{
  "hidden_size": 320,
  "balance_bias": true,
  "router_noise": 0.3,
  "num_key_value_heads": 5,
  "norm": "rmsnorm",
  "init_std_up": 0.0281,
  "optimizer": "adam_variant",
  "final_lr_fraction": 0.05,
  "max_seq_len": 256,
  "train_tokens": 846800000,
  "max_steps": 6461
}
Below are experts of layer 2 (counted from 0) of a mixture-of-experts language model. Rows are named down (a neuron's output weights, with its number) and show model dimensions 160-319. Each number is 128 + 32 x the weight over its row's rms, rounded and kept within 0 to 255. Numbers have three digits each.
Before each expert's rows: a language model's description of what the expert responds to. This comes from a sample of Wikipedia text that the model never trained on.

# expert 49
Adjectives and nouns naming rank, order or office after the, a or his, such as general, principal, director, first, third, Court.
down1:137173143124177120115119137127097160141061178105071100082116116121175134106113171084086169132153102169129130156113130104092176121121170141140147066183122110102130100155134174084117113134165149129125127137124136165138163082108144089087090127124109154099124116074168168174122028101170120108100119129171137051148135126119158123109112088148150145113170189118129123148125091090164078168103053104072120112079079122153115179177106148101152096122105117156144185161121150159161193112120120
down2:084135113101150169100138118145061099092105121083054122094123081155128150177124160136125133125143163118152114119124141120135098075146074158132121132144132081137121122057163124172103144120154098171122136197084110144141169108098160122111133186123173124172153133129098123088089103130079136168147107092145071148134182133087157145058101228124232149123144151102158134105098085109164148117066128129098106134122120166109137155158099140099103200093105127147130167100068174143161236160127136
down3:125162145168143107107140120147067141194135106151179170088146149084119079096132134131150118139131157113104128095169153079123147106122139004138135198131048179120110164142087129142143186157169099088129148110112190101140134097091073144119098072168110121112123162082189138149157169104114129082159151118097129108149148125112169096097197141100133118150148091155122102080158127138121115132081127141118116149189109154179177099145107134092137183118223071132113142152102097148105139139134074
down4:128119133134143169092117086151119145152108120118140117133080149112122120171132185088123119099125153109097130168164066136154092114131188140164141116046162154131133143165093133163123120126182120119070137126167074129084086150082104156135157142157071081127112172157098057065119158114156123135144128110092152110156088094137161096140185071116143108148063131137144134141133147126127161160160154210154112125098155168092181160090170185125083154165146121179179180115131096168114158171151122
down5:128157106112083140111069155082174108150128121132105110113135143175152150120096115145132100146145099103124114147089068131134171097162180154170109156123139114115125136154131123221130130120209164090116128151164142135133147153145035131141142125122084098184158114109149120132141172106160094137094124154082051101100095221139137116147137143144167092114145073099131156132182113191122159107125106092167063174159132125123170075135149101151145101085088157081156106180106099103136126149183160
down6:138174141141145142152052164150127173129142173146147123138116109133145104159177094103146084140121139130165113145167138053134146141109109141129110116117171094145105169074111137105143140178164118143114138126112146131150160156121088156128076111079185140184144113121079086103102127129188107093098067124093137113155178087110154128117135125123150131158092127133093086085124092112140140094078104129116141174144152195136141152183149050097137146094184140181126089131133134110174116118155125
down7:106032092108082144090136114141113079085117147170178120110083119095130101157157126112080094159140083163147112170167104154072099170108125116108081119125108147144100134166132159102119129113167136133162157170110130131160179159150197091133138132101145083127103150155151138154163090202146155166146073106100173097089159076142122109109140161190151137165139153145095145148112155137089073187175123120163087098137126078163132146177108105155140143171134149125121141131097121125066121029126126
down8:185113114149145138099155154126205160085096175142155146152153115091184090085136138132144130116155183128151181120111139182143160142190091200111159140089162117144116104121128105083146107095162116091137212159134113150103099209152089108095183136098162127195128150146140121124163134124167077230153106099096122111128061111084113191158153116166106063176059159085081094077141088113142115109095134143101114131156083121166099107192152128138122133102072159097101130156084151103104047103120118
down9:122095114093123107093200111140143127091086135116114101136170103148138131172203182095086130091137142140144096137166189096104077136084120105140148087160155139121154149150137100170122116178128135085094171141094100168113121097112138171111171107135089176186114077121091107090115106100069127180115232119140166115093094082110133128138141152086121157109165119158126127105114222143097133105091185141169124121168147111113178126177118161124097084135144145150128132121104144104093127147132142
down10:114127102131164133109148040163052135065107145128154177164146200116162089168191100131090102167104143062136158167125111139109078168147147133101134095130120083086094082117156126134170148110167155173087168193064159130134125095137155148118171165054080130096163136100093153145174147127131121167118071125107089101073100163184096112195142108153129144099139119146102124095180143136138103171195166136104119103130107132145107152151166104087150111152123123162119103098140149182104192112103138
down11:096125142107125092147098090085127100114130139108140163145102119208179125114135184096178138149114067097145136046128168146139144100087142135085074095099170094090165128109083149118095102140077162125123194066184126143134085109125137081118116135115132106132117112176120132106135133101152126090114138084127138134135174048114149098076066131108129122080167125097157187156112119130070155114157099144158092115117154179157124139173108179109131031081088130134161147122142068139123130157147138
down12:092108070159123163125045105096107133144154126135139166154156164076137098117141091087145131171150114116112166187160114128145140157129171117113124128142091073142068137157151130104189143126126049168136163105085136110123114122154151137106137102143096089151134130139152144157100140082130063148092094150051054166115172201142076170148159118145107143149115105164137106080131132111121119121099173136128178106122124076134107140127128135158182117107122080162073098197138096175116155160117114
down13:123136122132139120146133163147080144175158113111042079082091085149076159123124141172128118112132118098129177132105095156132144085102102101098119196156111180060084150098121140102140117116111100154099104124145176097088164117141127108116121081138171220125141103142141125185128090127143138089141135103085135098126157149160116066106104116085067110088187118097160138139122085056114134166192101096123148145099167143122160119111153145126096068098162093085128125166104168181172090122128102

# expert 37
Colons, periods, degree signs and hyphens inside numbers, times and coordinates, such as 1:43, 01:45, 36°, ISBN hyphens.
down2:122090113168179146059124121127106094093197106153093177124120123077153186187119142110136159188156170160063145123131138115116102094074106133178142200101101126101148111140121099128198155138140131133083117081133172158061111171121124144157133139111145150184129096123139055158111151139149097163117114148185119088077137139100175128114125123167117095114107112160142112134160118146085113105134164121107143103174218122145098139134148112119173082094179141110114115088140082164119144142149097
down3:151121154123160129045139096118091093153138085081100149113124145097153130147055149098129096095159089119118113158168144061112107121153097087144143123163140105184094112121161143092127133099057153133099163121191246090125137156127107087167189108147099142110172143195132053161155130204087137061134135125111082142191149121116154126171099057158127108102149113129108090104106138091125179153151107093056143168131120105182141140156127158108107113075133139185181128141102068108095135149112135
down4:139085119114131134123171124141129087150132099157174121104165129121154141121081132142084146115078105160132071149096121101108116139159166103127055157129106116159126081076118121084168147116079098112147167119158067087197118154172094203183146095155188159068110110109108124161194170109119151072129093104077017177143150135172065128141171204178096136148158092100194115165117164123141122092127095125118139078086125135095101162167113134158122093148126120111142076129086129103111141142133096
down5:133140164133140081166104147130164197101177143126138144128098118109112127093143104104090171101135167089159145139145147152134157143084018135114177125145117191155140191201149157121114102087188212095106128142129114057135131095082140147125105164151196115120123120153143159128144144162133040125116101184198089072116127114142112074150071168144116141146115173166087128122099101100125102149118102144096156118176126117119130125208188141116113142130129112130108153143105100157093088099095126
down6:166119140136159129124140168079147115097132093099147085093175134084160149176158137134088152089108141184105164130193100151079140164130142124113147195146095086099121210102125166078123114136097177093120122157111086102141070109109099109084100124134094124130142192120084212117117131095134196104091078146137152189154145103098150092164125140114111127163114148156104167123135121106149160107087159106104121066110110118067103128145152135108193171119088103141139094153101129160180156198140088
down7:168104109175099107155109158103146099107075093158135126131150125103134189147160081154071125127149105142152176139147139078130166186157081135189106133136130153160179101118096099101131098175057133129139106127117154111215126134159141168092131132124110119092074154151171073125116120153102182075125159144080139117137093128153150170111100153099144166158093134106115120103141094136065154125155096173174106148150104089098161147167126086123138180097147131107101108087134106142166171117054082
down8:089101121093128094080141134178103060162172107090146126084077133114146128124171157145143110160122116110160124090149119195134177158148137124079075167166114130100123111133154184217103097117061163121198126159126139122158177129151103174117123132149113148102146131154100142119063141137107089136158177181108180170135115151133112155093170130122117170150113086101139137117138092118122122135087147100160103147158137083149083108158161098182150174153056144155127175144077112140090167144120139
down9:148149044163200164139170106116166108152042117154149089040147146065142118110131097110154084085231162165153167112159143108101091132130106082093106109151138105142133114143145101134075186099101163086179144108129142089128129099120119168095114141125092096128079120066124178132123172180111109119158107141090139148165142099160139182124115128129131111148153106102122137096161146135128131122106167116107107105168146155180106142108137068091147095183153160212119116111190113102109175111170111
down10:124143137078157141148097085134136126110150133132106088135092080116097147095173162164158153105155131131129088112119113138161119145157140123151126136065101091109171116115119103147185136100138143134168108099083161127110187128129103145159096133104117143062151150152091049154077096106147116195158127176087110131075093122086135103148178101122177124149098125172146133136127106147110127137101098091189130098165159062139068182138121128153163095136137089157137221179089155141168148124053117
down11:103120187120103116062142165141082112081160143133130197191158079170142081144060122088168112109146129115093156122123154107103102093075150165110179134120169109128146153149143181075137061073114073068061099101150127119151163116106115132076154186164132109164127082128180085055116090119187120156117102176118072129088159144078155075147081134148169114168115075155110128106066161083162124134158126100145124118112096125139104124079135106156162129160155161081119121100182124157150098100148168
down12:125142176125127099180133080118091100170105120113118162108200142157122100131122179105143108109148142073172144079168138137067108139133124125154175098117138132183128120091148160098043120149131150081105081114124124101112167129097118131122099183111163102219147154138097174127149132128090097087101112073119100130106196162184127139171123137170144104140143113147147194130106080188087136143113113126150130193105174168160128150180151122137116140117122155143162125060049140155139225168161157
down13:168110113043143139118162188146116134153148065084119125136140147182125117052084118125119114121115181116170192108086119145173145145131120139074121115141189096130124106104147086132107183121132112130150121168114148119110121108153164121150106080157136102115151099137123201106164094108083158181192114140156099067148145176101141129133185128095185170110121098149092124151188094124138088120151143121082123175118133172093117124160149118168170164150114090097174135144201157162148108165190125
down14:114156111183197148113149175141152111191072102133161186150139123135157075122087127151143179097153111114133118112109068131133136076133151073091140133131092140169147119092107173089187099147118121128150099147116171162093114152172117046128164097153085165140101111126135109180124116124164148076124133043178123097112126124117083122124188088127125070128134112095124146103177168136129135141120164158080142114059089176148056101122110159117180141146132178200143111135117068068135149143175136

# expert 34
Line breaks, closing parentheses and labels in infoboxes and tables, such as MPC in asteroid lists, vs. in schedules, and unit suffixes.
down0:198128136138109160135104135101111110065178087108130098133126114072139134083098122126107112123137118166137181131199176080108171156156169112149120133129176115107187085124090142102101139185170088154098127080112181091144077143104120114132113131059108126162122155124154160130096136151123084160052147111131111109117134115156156109105107142130063092125169125120041110125139090097153064180089119131077183059155108119090124168129110080161125160122117047098157116101127054150124182146123110
down1:121116106141073101102154108182124122163161107089100154134147151073119119151114053142158060139091129125083131097121113091166123103098081044104118146148127151058108051122108150100116129086104128184149150099154149125084133133201194114103129090190132153125139059138094149142149128183090136072119123122081105144143143081138190141086167098150127138175103163100159153118179075151101119145125145122128130075058178109082066077172097111087097133134124109131149137106095095111162145166171110
down2:105116142182180179120124114167108145087094162150157151168100135142172135192108132128110109028105166104160089144110168165151119162129088096136092072075173172114099147158137114168147108118152152140121237117146134182084074101178138135156118156094143130092127092104186086146152099096183115127116118092167170058113147111149136134087103164122136114177140065105167106113077117106080180116127121143150127159220153182124078147127106126160064109128075141119052152132152134124126068159164104
down3:135150125129169172113132122174154149127108166159071095167113095122179162129123104140131101135133170149165134156194103098085134151166095132105084056187115111152164178091144104163116137110140136093137105100147099123134165126116134124174100146152089113083131141098182181090067068134140138098124086195120118102149160146137109193084167136164150142081126148151135116109150056109106114029137131130129126223125121122115103098159094140072064173086179167125110148194117158106081162118098147
down4:137116152119143157105145089144075155125218103130189155088067178196163176112072089175109068150133125187110110127072103128143098138103123064127126159152099116148146087107148091095118126129157143181074089128128104126108108125160134126105149167136128134111156144107147120144144190085166096166168143144089129153129165107108147111128066113117147051166177106133127121176049153109131145132162131173073117066116098121085132172175110074099083123133140117087154121133193126110120107122171099
down5:172084128129113142135130129130097202151112118185192100172123137121178163164185130117166141086129133125170068107110177139148142164155081139084130130107155126131106117132126131113138104162127152133140146113129149078081176086143140139182160102137130136149114141161196101148159140093114120068183118171146192136139138135148130125109168118106040189157117100186095140096109078111167169061127120085155119114163119125161102102097130117136159122136173142136090110163116188114157175104101140
down6:116148137164158172111101105106105075113123107121118107138181114111123126110192108101081087123173146101087144155153209132119168154114123142147135144120115098104167135047089132178154158152087160126118127100129120172146154174126209058120121129098099087133117135111027145076120120090090191080130096075159121110112124132192101142111150041067106172113150140093125167122099170084109133155147124148176106145145103080110091160135116135190104142151164107132142161086113138159142096154075144
down7:105141099074130115101103133096132123135119120091127084124113127093146154118136150107146123147110103162146145163163080105142130125088149134158169124158130149048135133113097161104159109096160083077141068141113060159109114160153173142097134121154205128138119142178164093094107127089112090121106110100087078139112152109098145114037160120102136087138127144101141124150163127127163042109130147118133128164069113074186180149130046096149132141112103167080146123182118128110097124114229141
down8:096122138169116102143132138169133151133171123151076150177178118115177164149066104140158143194072142147081167129144188133088107126126148167154125194138111141132137032144132103162137112070080103118175108128154152150150140142189151162111165130115111124143168140100070067118073177120135110171154088121151128162180110090190125109207160106167081157107094136094153089141136188138141181129133080205152123082137133109151132147112147149140111122091108114100194152148184099111076139091160112
down9:116103105140130196092114130124104104128162129138103123146096151109090122132034102150111128074160152146130105083135186177103129167129106206162139138127130100101146117110126092142179160156173097097148118137141128097123181186131118179137167124118155020132095135125061108107160125153149134142106109131097074092075145123080118157137085093136178096104152123135126103121149098129089047142085138151135146094129117129112081131125130119149113129101127134149157141186142120111082095114143122
down10:120117154174085122139115130150106142139119165128092140083136159105107171137114125147086100099166152131105101106154093158141145162104111112118101078089173086132061155114159098073130144078139176084112120116109095107140108185158120148138134062105169139172121144098059107169149159183057151122182127156116098132129112082126117131117166201105131133110147178176150205095116123138187106100148105155121148120153168102184163105093102200162112130147101140083115095133140153111109100168173054
down11:191131086173164116147172091109145099193127127066070070139103103128157142141044181132118138158115134135123150134143129156107141138107095112158082205157127127078137167093125106094158157110119082183139104120145134128115129115090095199194121114147100147124186135122097119090085080133179121086080100111113082203096156140096154063066142132149170155171111103105169138125108073159114136149072146097137186135138156089029128133131129118087080131161160156114136132135100159177118155096201156
down12:176103111108110095163077134129125127169061126115116058111120126153179117114128160121141115127074152077079146109113125140089094136136119125128037128144126131048083106175163130145159013158123123109177109176136132184094120110112126182092143149127165180111104103136106160174157161176131171143157108144122111142140122094106134116126155152124104091105122188110146072093122115174088137166119120140183078145119104138110180092171161140048179147164127128143147150135091144072084125196120138

# expert 24
Spaced hyphens and dashes, semicolons and words like from, until, since, had, mostly in military-unit and legal history prose.
down0:118156178175137109116097122133154112192115091156138140130083113141146153107134093108103133113108116105143184148131157118072172140089151089131093132136162189155109062108121142120172114142074169158126163141098144136154171144142177146168093185152114098126116090148128138126136084133157055163165134118090137152176110112128201143133087060119101140141132099110134096179096118146120210121133104141093122116187140102226136105105135130157159134162163111165043101110062171120131078141143179
down1:081190078091120203129164159139070154110088108104163111145168083141143187171155156158126149116140124111143081139168106140130177192126160076132160143195156109146110144157132107119170173120182122131117109104150102117129113162052139187177122132118149163111129141104164137137176125137138094170145131125073119125146110115174101089123167131144096093097163133145069085125213143125092124095111137081131106121128178120107100113099093143160110128145182154197155111115160132095115110131129098
down2:178145152145088119103113080150154171153133096133082109119120064137188086079093183126124116091138095126155108134160109141071083156187148124155080065185123086139134147115145099105099114102139111167111129099142096116112131096150088168145144107083168125219133066163167133109161132077128168154124109145148107137112119105134110124100102095083111096118084093134042140107155197104126169115181124089149157109145138138071156074193158081134151184080085111107113067110123180133145142200149186
down3:201131160143089151131041064176119161147133127111118127129163134138122137109130155126145184151083122140175134141101167117126123126166143109152125145126091150222094089131150096147142104186153145129124161136189104094088159111171178187155104211092138134110200138145188113157140142103072142102171128132114120158122159149145154187168086124090174152153164121063082082151126115119108088156121170161150131161141122136149117135159114146145117164112138195162110149145149147111153122129102138
down4:149140145153121101157082126169122142150156116152110131165195115127180077102210065151115178075101100172137073163146169054117137136141115135098130172164068084151088174150082138085048149128191158128072080158095138133081145126161138135223151120117141120191115101119087171095099128115138077106133091121111152090129117099099142106149092133146105100126122181174125132093118075108092119118150157173158137081093106127130110165092161146091137181089127147097201130150102107101121126126148124
down5:102162149143156110106131133156119151138138119138165197155082071162103063101121137126152136176133201104121138106143154179080163067150150081119101111163112122125107127147161095184191124120130118114123095134071131126112104148161123146094137112153138169134084110073187141105123197125167089168127169123144086127109165108194107149187138120126137133143197084149138134064089172107097159135148102137182060153123116157149137167070167142111160116117091080121184121137096086135138100042149160
down6:152098118114086105126140159092082131122127176141137201082118114176094112117145119082122123135171093141156130142101069184164083113133148109140170101136090109083101048112162157151080101147094088067123201100081095130140041102129100172095143152159108124134184098123113093154113111104109142151125155152123066114084089112138119128130179153128085115137112136098103094112170102150081115147154097079134135076118107086159112115145150073101102106207149145069150153168175109163016067118124181
down7:168100148130157103139152061116111038112169146080112118120142083113135158128102109113114140163111123106110139089069098112137113102133138134117128106107140121157146085116106105106112155056123145125154107118145182105159100121106138143090079125114116092160138148129154145153067133102136101133121137152133181118075151178157131030135164046157147125025152178137152161109145131117153084143144102161084096150151140086158093104136131118141111149131139110138089176092180117119120220103113094
down8:175129189126037094159130140124115151172075153144213109087093123091120138136100123125131082157108119162112122164115111099130075170127159131148145152095188091128111124084105146142110110093122097103094107048109114113130119104161139128131150123160133077097128099107120153139134084135117092102120114144147119133152158126145086168101142197107098117155106045202117154145084111145152193078133109120140121160098077123096129146071198180164107120170057208122189103135082129149174126142126179
down9:113156105172120136102120143177074133234115164113149076095106121119125101122128187111108103167107035163145083186191196159105050164096150103104153106157121175160152110120109133130154045131099097080099177101123088149102062138118145163124140100128116156156115124164126150100231094144136084095070094080112133143189123104120087171134141164125129124190107087152180061114116115125134141127142152162159138128102063133180136100119161167159173094099154133171114136175156175090099091127115113
down10:129147106081114158167165142087126156123113121120073143120082125151099144079112173151087068125118101112139121123160142181123109175038097121150141112141146131116111180128111117135201115205171128159086122128114079111109161120167141109160169103153105145151174128102117126130081076118100133146092101174136104173178096126109093120137123133139114146189109140144102103134147091130189123105096149108138143108067096142056145119116140140120124151089125222076162101160115131181106041107151132
down11:087108109127154085139099144083121139077089100075143105060155105095120200130149130160074153114126187153141172198170132120166176138173057108165140135138046102109100174140123161116116187137119128102105104103095145105083111151097167088090106136117142173152099156130093144119122133136170119069095131132127139120115122082127133134079197138135115203144154167103081158128126150085133152093099168142081180129118147101086104172136085185113204136138134116152131112126059086096136086107113127
down12:151114137174109145106053117141119098167116122077069140067106085074163094158119151126087161069179132128146082138142147055087108099132189122148101121090112149121186125099110082170157106171170135145137120133101118126124163113144130178124105078120138080118153168102120101121139142119205165068124168137141147198123117135091074200126121159124156119106134125174160091146076139184111148138172098185086135094144098083174163134098149145096113148127161136153122138188162141146083242128137178

# expert 22
The word "the" or "The" in running prose, especially after prepositions such as of and in, and at sentence starts.
down0:142086134115123123108106180121131113153140126159162104195147204091141070113102090107131108142085155158104168130155154160092142134121149105116122134106094131119120127126142172095118083140142095123080111097091112140165127118132161126102106126117197062172117117139108156096146073106151104145154103086143158111093133148229127106121153130112114120170162078066159062132117073142162139102114159110127145171109153154066088105079100136170118120147192125134106120142161154096156000131136125
down1:119137115099109106141136081131130102113130147132099148119072086155106114131137139131116154121157127106144112093089125093113089119129124133096145114132145130158142112129127101164112171105110114096110138130146121122092146167117146115129159112136104114083138142126109114138122138142120110144125133173173101142104152117129151156120157182131108140148140136137095206115146139142100122118169095105161094149152107112153130122166164124114140126097131128194122115136084157144133255123112100
down2:110164178162141155194102151125092158136118162154182064139143139127175157095149152158140121130102169096169104172131129128124195169128169129143101112183076160070149056133115118125197147088107120143150157142140165081159090189104103114146124102128105148156146110132122148150085134129183143046087058158143093118255122102098122099146112076085110116139122134074061099169116164100121122135086135172135082106157075120147126130126151143114157108166113100152114132189147104132115152144077151
down3:135111147147124128177094156153114179103130159141104108127127096163149142098090124164140142106127138099152140123056065084149118162195143105113166122136097107121132087139149104170159101104093092130145179141119074052124191104149187153144171127142133151128159116115171155148142114102129170135138099175152111130122135110155147098130146137124137160168134121175055160123136169143118154126097101100129101124136070099176125127158091163118164087131154156143171145179139113170077249127098124
down4:175113138173096139165080119139157143113151128164118082079097074149115123103150109125117189188138101128178195139064139063166134067156074144144175133117163164123132092150108153126128125085112109147117091176119135090191123166124137088137116152151098150140127100125125142127098116095112120137142108180157101141183101089051099150128093064114127115098114179121081165095156149076110146170134151134138089098109133121084208110131129169077166077146124085143170085109095077106096123136076130
down5:164121116106104076095140129096186147121128073136096103113142166158089077113102099130103127102096135124141062156160122146104092156159146157146093154033119129131124157158126102128104127199144122169093128048122128112084185117136124107090145128159150058121137107094115165101215105157068150152132156066128121174096102144114127133047116120097116134222110101113176050138089102132118093135088121131132104164137137183114157126128089098132153111170148119079177130145090091107140055133208167
down6:158100153114186160108157156126116094115128069062168164137097111113076101122202140130134146076154144113127141180085097130114019176075132096143137105184115085187126165123156107187122132097118157121160134161144165102114153167167089115153146128165112103166130041101131128086122112126112163059148148187094115140145107166176155138143148128118063163151108129110084159172156107105141156144156079147136090089128115097112164104153166120138084101088137094214158102149185156141113168119116108
down7:072134147115109144150127173116099139180190144082117119161121163099136158098118123153166115120053152133099106117130131199078123160104143090091086187161122091137153130135163097170142128076187093087107088129112065155118131089152094116142109103097157126134149097191156146145140137110159074160104084114164160111123130188203116130112123158141153120126113083164155117131128128113090158097161124139067131179126168167126100116124175097155097105148155158115146176117084102071109036126154080
down8:151154071137096104137149096097156164079152105055095153139086106096146074125128126162102144080093132115201113121108171116154057190146159177105116080122111087167175075121069135172085106174151179086143087126128123130090113105160130068102117122133122112150123108096116171116159098083109082145133093136052135147136114131119100122093093144123096131121122110104058149096111149089116167139153113119110104144163083167139174118131184130141177190117051128132124147090106132106125255161089148
down9:163180114124101158127138072186114152085098117120121196150136070132118098180130086121077122170170144115102116172112130124114100159072055161165116137096133135090084116132090124135111140178189091163087147132086114131101063115137129078153158078094107161158105140143133162146111132162119159172168097093053107114093114131091142123104148158117114107140025141100119138093148146160163098144048112097083127151110127205157120077123175151133119124151113136124120122116118117147150059204116104
down10:116059118092107108176130092113104168092162100134110107152150154086195058116120093146101137089111118122132097181112153081108140159127160171105089161136052084171147137116122158201106088154126120165099104083096166123120170124153140135145072160100154114106125150117100115098227082101108106131181126136136130115116143126113217155112124104184173079099110138132088080081119127109099180147093126119116093141084088171097080116115116116134106131155156162113162114182138155097104088113121135
down11:098059099156103145155111142144162129181078112133135085127174188122116187109149132097108127172120078169120154116143137153143133173158127112136125166089107161090140144154143154135108127148154134132116088149146137161168092102128147167125089155100123111104107133126117101137121110152129083129100131121092128160105130088169110147117176130127139137156115131116219097133112139110094086176175099098164134174141156118091086093088123110125141108158147160130175135134161093113100000144177089
down12:148137121128115132127131144175165116140114074097117130119161130118134161169173120090116104107158087156059122132141156200131129162093118129177127133046107151128100130071098100096076082127108144201136093119137125129156159143149088125114163133089106091110130114101125137139107155122184209134163134068060076127106130172090134119105202109168137109215106155140146121124121144141168084064080137149150175148081147174133069142074131163150070143174122142155213139146114159090143000165158201

# expert 16
Measurement units and superlatives in specs, results tables and coordinates, such as ft, kg, metres, °N, largest, maximum, plus the coordinate slash.
down0:090139144178096158122117090131145148152142158138084126169157141150110123128024141142068138112117108133133143139156089161106136168080157153128117165172146191126086156123187183148081100144113165100076105156069135170123136117122149099102133146150144076138165143144148142104094088125092128085077078129101122140112119198104116185145107124104100115088129084138129101109078121127170165145074178151035105087092126104141140139157128112066115128092183124155218121115132099066141185185133156
down1:096149057105081152123189125090095142126157169127104101075132167177074112155164092057143154103108146077127107129130085121088086170107144138079125120149114071114120111108123124161151157142163128142133160159149096123095076109183128064124134125125135162074129147191085092174163108174115144117066178151140163113128127086132134113136203118132105125126201157153164168169117102127164168186117179142154205163172181070190115101130159127106085102110173149102094065083119164170105104120127120
down2:236115092164061104138117100102105121123189176088123176133180177095147147103118170104127144104153136073174105086138106166143095113156141116125150094137089061090149145170196197123112174101153166185103195153110141093094119126100133134122109114069141162167112095149140104155163104133155144179098096091172034174092109118221129173142116142147076107155161181119092156121118115150164125122120148079132164129135154077138121186102114116067151088148140109128121119120140112105138249093087155
down3:132175110114076127134142097072139156102078120171120149119186112170136132114069179069083109085097133101160095133142147118121117145111096115150149142095122058073149088116154120154165106144154073129157062152130084111151139078108141077149142117129097161187123121131120176171102104069149128061134142092131064134176128139110150112135123070111130103092131085077070114076109121129137167133112134083089105100161078119113122116072153102101143120161112095186101130102109166167111181140174145
down4:171114057159041129091108085056188130169127173082100154116113164124160123126123147095131163104080156132095163121182148098188116102098152140120140094092102112077117095092077101138177113098142225128167131096128154151129165091119145125178101074085154141136118135155152102162161090154107076165122137110125128134203102160147128123164111102144125142119146103040089091108135117156122150092112130109153129179137167139129127154105133145102073147144159132107026106170152177091123119099133088
down5:097117141148152134177152115081169095066114144128129085110147111108059115127129116161131127140189109114125174138164143127073090166089091177153093169088177116129155197134106145106190132122103090151215078167151134096145077114134145121133095114177150104110164172121160134103146106142136110085135145073064133104213073056128140207143139173102092117128105094112171118119133167148121191182104142173126136099097108119158117154075126064151099147165106163151096158175120082119149144151186039
down6:161121136099072102139152162145099134136079100135218101074120097114104161138116092072138123077154181104118147123146151143147097101140169085149133070074150088072138088174129158213145097120170089139116142118126132183153158106105164165166110148162196142126075188147104179096086078184085104160148120147148142105109144102125077132135172154164179128122100172082102141098143109146125164132134150139179109146056106140108125102061114155094144156149132094119105160145075188145085189174201078
down7:042116083152106121163093120186155154142072100104153166121085116136126129058082138162118111133113114111121139117149171175120192121146148118174173154181151152120108102150093129146106149126168082196114122087121137162104135159147184176093109144073083117115107063116129168083139074111147105099141142122105112144097131104075130080187167084088206132143066180166106076114108081144160102101153119109100167120087140159142151148121117133118167166165177111110134081129078140138120181167159123
down8:113154118109119081119130103087161134120099119179119111146073192122131123128145073086091149174110119177155148107088108113108156126117184130139095090111164086124155140128171104159170106051100080103187127127164103118139159122124108155191134142081188135151101148101119149110089164122131096119111107115114138105075132122157146133067137099181160124157075167113162147144103116095108064105084105157109123095144127077130091140160130093162110104117093113157117129153097145089123081092140138
down9:159088140155096148176100160183079103123132131134212114123169140088121136145066165148138147110113139186165203096152084148121096173034180170139131183162156087150162128195128138125088170136184096113090172177088152088162087118089113107119126118125160111162076122130143138118125121059115101147171145146135140122196129097130109124118069120100093135123107134188131114145099145164124124112168117123094140147107103163107162100145123106130099170056226158114077129107147115147205170110096100
down10:094102184174106171107106112148148166135107161150112175107168090088149143111043136174090086167106142114151183141141117165157138104077167127161133108119143089147118062154141139095154101106116080106099135111089034076151110133164102138087092160115116085149152155169134089066109134079098034079161105121171129133107152121145125110175154109158064139137134106150164166167138155071098077122102118185143168110109148101204130122083143089107179166145172119163160150107098116190113152127130110
down11:095126147157193125117134124120076171123121155159169100173104100125127163110119101173137118120127148139174102156179133178192139158174125183163113116070148190091098149122158140154144133123143109153138088088122145118165034133101116127117113158074081086105099123132115116126118087110033150087072168072165089106166138098165149169190206057085126088163121070192151099112141112097168135133083165148120168097131095135123061116098079186135153141124102164135179144072175140089140085116152101
down12:146116115107170143149124100080114151201133139194144118076161087127145141147100139118136146109181117115133108153127090210122183158077144102109155121143146075101104147160138160134192100110170127121161173109150139104084118149130147140065160118138137123156140089114124133154139033164149096131072153121152139149135153114102116084136102109083131139076126141153179142090101122108124115126165136126159113143120191144138117127071117145176163097159165156103143012104074132178091158151219093